Experts of a small language model: 32M parameters.
Below are experts of layer 3 (counted from 0) of a mixture-of-experts language model. Rows are named router (the router's row for the expert), gate (a neuron's input weights, with its number), up (a neuron's input weights, with its number) and show model dimensions 0-127. Each number is 500 + 40 x the weight over its row's rms, rounded and kept within 0 to 999. Numbers have three digits each.
Before each expert's rows: "mostly gets" lists some tokens that are sent to it at least half of the time. This comes from a sample of Wikipedia text that the model never trained on.

# expert 27
mostly gets: "| Total", "- Died:", " These", " these", " adv", " certain"
router:513412471477460474493457487517512536523475488510571507451552425493464506488513466515496492474405476417531524565536460494518466516474526439551526532536543548447514499422524496525542454465441530520495473523486501460457514513544476522488490515468542452504521477447451481548512472537471459577490541482571503547429489543533445478602498509556463510508465458440353482580524427519480408490503
gate1:524519546572546527505472516416516454522488532534531441510454442463429415536546476533491478547479534531481472523517476526502457490545557551446501538444492429536533476499553460460495541558477469487482537578553487525476550499546506453527495471431466497472445468520525476516481478498497474482520458486481577517551463434496589484406485459473596579480498482531502470485475488539516508433591
up1:452499469545439488463478556514485516557478482511463436477499508565586461484473470515529498542502574548497505512443571435527491496538485498489493512478495461514518445540525473488429431429555480440536555485484566480556471523511515525453546535544511503559440556510474459576531507466456492464512454514596448520510485594531479476511528511455515455448488513471515401489551526406543459472502
gate2:536465525549466482479509504512503569482498453488538577504474535506461475446490507460475535518538559524595513513524583523468567482501494530447533439463487535501540443493526597515458437587479514535556506425496518439497453561467458476478553511446458502549493441506501485450459438462516524474473512520508543486457518481470534505461519535481394517443567501498585453474491471534502476418480
up2:533445557559521527553554491450558566414480511475512457444493464504499524561505515488442480509424530549524500498511516506469450523521436467504564455480428420487573394522519474493485498495556506479515467454502449493485547520503525496579482566476557532481485464596472429488510483482515615482484559560504469538538545452478420509473462557488538503470461533539493503473506560529529507423509
gate3:552570451517450521398491458526506485483480475538462494480590490487516575522509481480490590501472496483512548512527442510508529536581548490513516520560520497513491488486490506487536518515567436517458484574442515503488417523572493486520455515566499448528574527509534447543590561458518604511484491521446504509473480420478510527514514500504439564478501473517532538542468506473444493464451
up3:512374538434529515469452517524484553496551459491533535470541559507500542510551519492578387476540425494530473496453509526527540534496515455445566450487505446434443494491521547496493502530516527459427516504525458425574513519509483514481538499510509507401503491566498540449481484460577498513439490492562542487518493552509452515516515491481455507480515530490533555527504550465570536499569
gate4:570541553519492528496553517478472479532492565475398520539506439465533574479489502551489556491529500483534435466516541485506474506509459485591535447446527497559566449512484546474533531473509438432500582423513586537441484588559523494512514447490490413544535537424489506449518532457454518524515448524552457519531522514478508513553464466482567490483527522557540496525485487512456452496452
up4:467454446487513576430562527484496487477530519523493475500479546498477535481447538461485478478563510520543567436475517545547549529472518511612470565526526555524462540447462504403444545452452468496416480488532529491454373509430447530479512454507546416515589494582513454458485445554475578509478405578422514533530462529532490465538487520542524465488483483511579498549439483552469534529541
gate5:441488505476443513470495553411475489434457496513445469511535443513483548502528503507435516469464528564527506550543554539501460473499553558479478505526587471469500531493388527454545537493401475477514608497499581529503510494529500531457504488464559522530551472480535458494469542486543471513456521547491513504527509546431501521502584449497476515551542493487470487502567484554523444485574
up5:456527510513488497547494505500558536508460508473440577499537480561512472461483501511496444419483575527520470505484517566534507530443466440478521560466477561453443484533544448540442457484469573532556489524505600516439541523508551494537526435501481546487476536460479458533518539474592513529466489445500580501498448433467544516485451474493485512436513455469465513509556486524475466392577
gate6:497498652463447500498456541552524480475482453476542538438540548506531559465495447579483525541503503469482538526501517419511512576498598471487528519486543519502494519420509543439474570474570515505487533453444490453490496510416474482539511534513476446504546432465508554455545528424472490531513537523491424510443498482430425590481448434508507531480496432454473539533486482504478538502448
up6:431470470569517538508546503466534468483451492537461509507540490533520492501547482471447491480480501452553528485458535487514549495569473539542475459508492487471457538552436536535418413522519436513541552453560491589556503573458493569531451495492507487551479474573430426481521495540511493498466535541475482489490490556453578537433535584463520506470477502534469462492475503458512518501427
gate7:520485544441494464519471541515481547460467510501476541585509522486531469503541500532538476538490511454523502549530572492464485475420538425527536496448513482464545527497512471510369554510492521410391517511489566547507500510529489565496546504417452463507531415568501505461442479447534523518515516463537521527496405518509510480513572523493514524469533515503494557503490574468570447493480
up7:481451485497447490499490467503485517486478423516464510525505617425537502539514470468527593457463501510476481454478582613495453518486508478477501463517476486506522450427566463463436516541455543478570589505523542573500529522540512509436553550490462455465518485481523514536466499531457521453437459525504516572553436577524472585474522532510526494515531458499472494481460483475471503584476
gate8:571507592481551483442486479589554449513488513480495470486461483442464513583474497501536559488494482483557544462436534473467504502496495448459546485490518532455430546531453587507550497492518522508475465484472481494463522483533536498512531508473534464516451466462544482548458452545538527470563450557517557463537486542478476545499422425558649428560543490507495469469516522460483470537472
up8:460558463520487506491480493437560576457458549514497522508530416495479458385509497477516476527452488464453488552526469520511462520540528475493449546540481468548513472541486416541547491540508580539454554509491519477465504555464514550497449458553446469571456449518466480469474465444508461437477456500462500507605439519490435507484567490499514432470484524533440491460475497483491513503506
gate9:568504427528489457515544538527438498554457473490537477487502582531464540500503484488477551487428472469464498502498524496516530510425586567493495544458478546461559483489541518460525550431504564429538493512421523450497522546534519491490539556483513482458530519500477495484484448532543511529575555463484477440523544505510595602433517468574561414522448425562512524426466523488473503427464
up9:514519479505522503473496470506507518525451447538446461441518526510560487480504522513542491532603521519480459525567454480505434479451521528550490530492543508465460514521613494452545503529476474505493533500572504496475468567520554486545398521533476523556503451461502425507541494492533452414488559472518534474489431535490515499498514519563584531510472521488536512429531474518464490469569
gate10:461536411532500477466546510503475485508544483554528469486485583493541526537475491560457527481446542571457495525473517501485507508479464491519531510501574413475533516567462496434478539526456468552483492521504535518579516481467457476519509499471504526539496468494492538519475543470534462495500499494513481545496457519505556497540497469480431517486506510495505532530562470466509523536549
up10:486543543546518462488432454488479515496510514541482448480563555529500449486542471539481499491467477529469532515526492496529447477448542397481502513512534581522570451466618522519449469499449503484534517535459439515415489471452464442507451542486529520451537531451476516522440492550528470468527563550514532531502536422469515539484446443507478471533503479448418505480529503478538527610450
gate11:529490514513509434470495533542484518549509551494548487444505432486515448399523484492501479477503503512487522516499529489514427590445512437519451547531465564407503466488486486478485546520542506434512561462506513495515439448606557460503534496405495477440542495483495535514586573460502577442502521529541544466446523457566589543584435448485453426550480537517513501517477479545574461482533
up11:533505517555448531484576473586470553530508569463499531406456577476480479493512406475588538533573485481497470528554518481532520502530532508502466452458441441537518520515497551532504520543556461554475520483499485508506554486530468475491525561564447421497512466567540534516423469469488500439532515504450502575497484522497480489461490469411536500559514501457475481596477455467524544463493
gate12:524508430489504484519489533527521557498510513494479449433520502500485459506499471557538484471482509482479517467504561477463472501483504465508509464471491459473531511455490465463481553487479432408448487498557477518467447510512513489542467507454563471551483498608483445438550520481496429477542535574527556489556543504523499432571500527520410502449523510528465484561454488468507553582470
up12:518524472500501551514524518470470436539481520425562491531479526502502572550498568525501463570504444454510463449459534515530346466424444506501578457480578526540488614558521508544496489493522463501442451450564458482478541441515507424520472447417472512489516567501524510483525500506484508455475462426435470478460494539517532484507446552514508522446491462570485502473483491549535508581513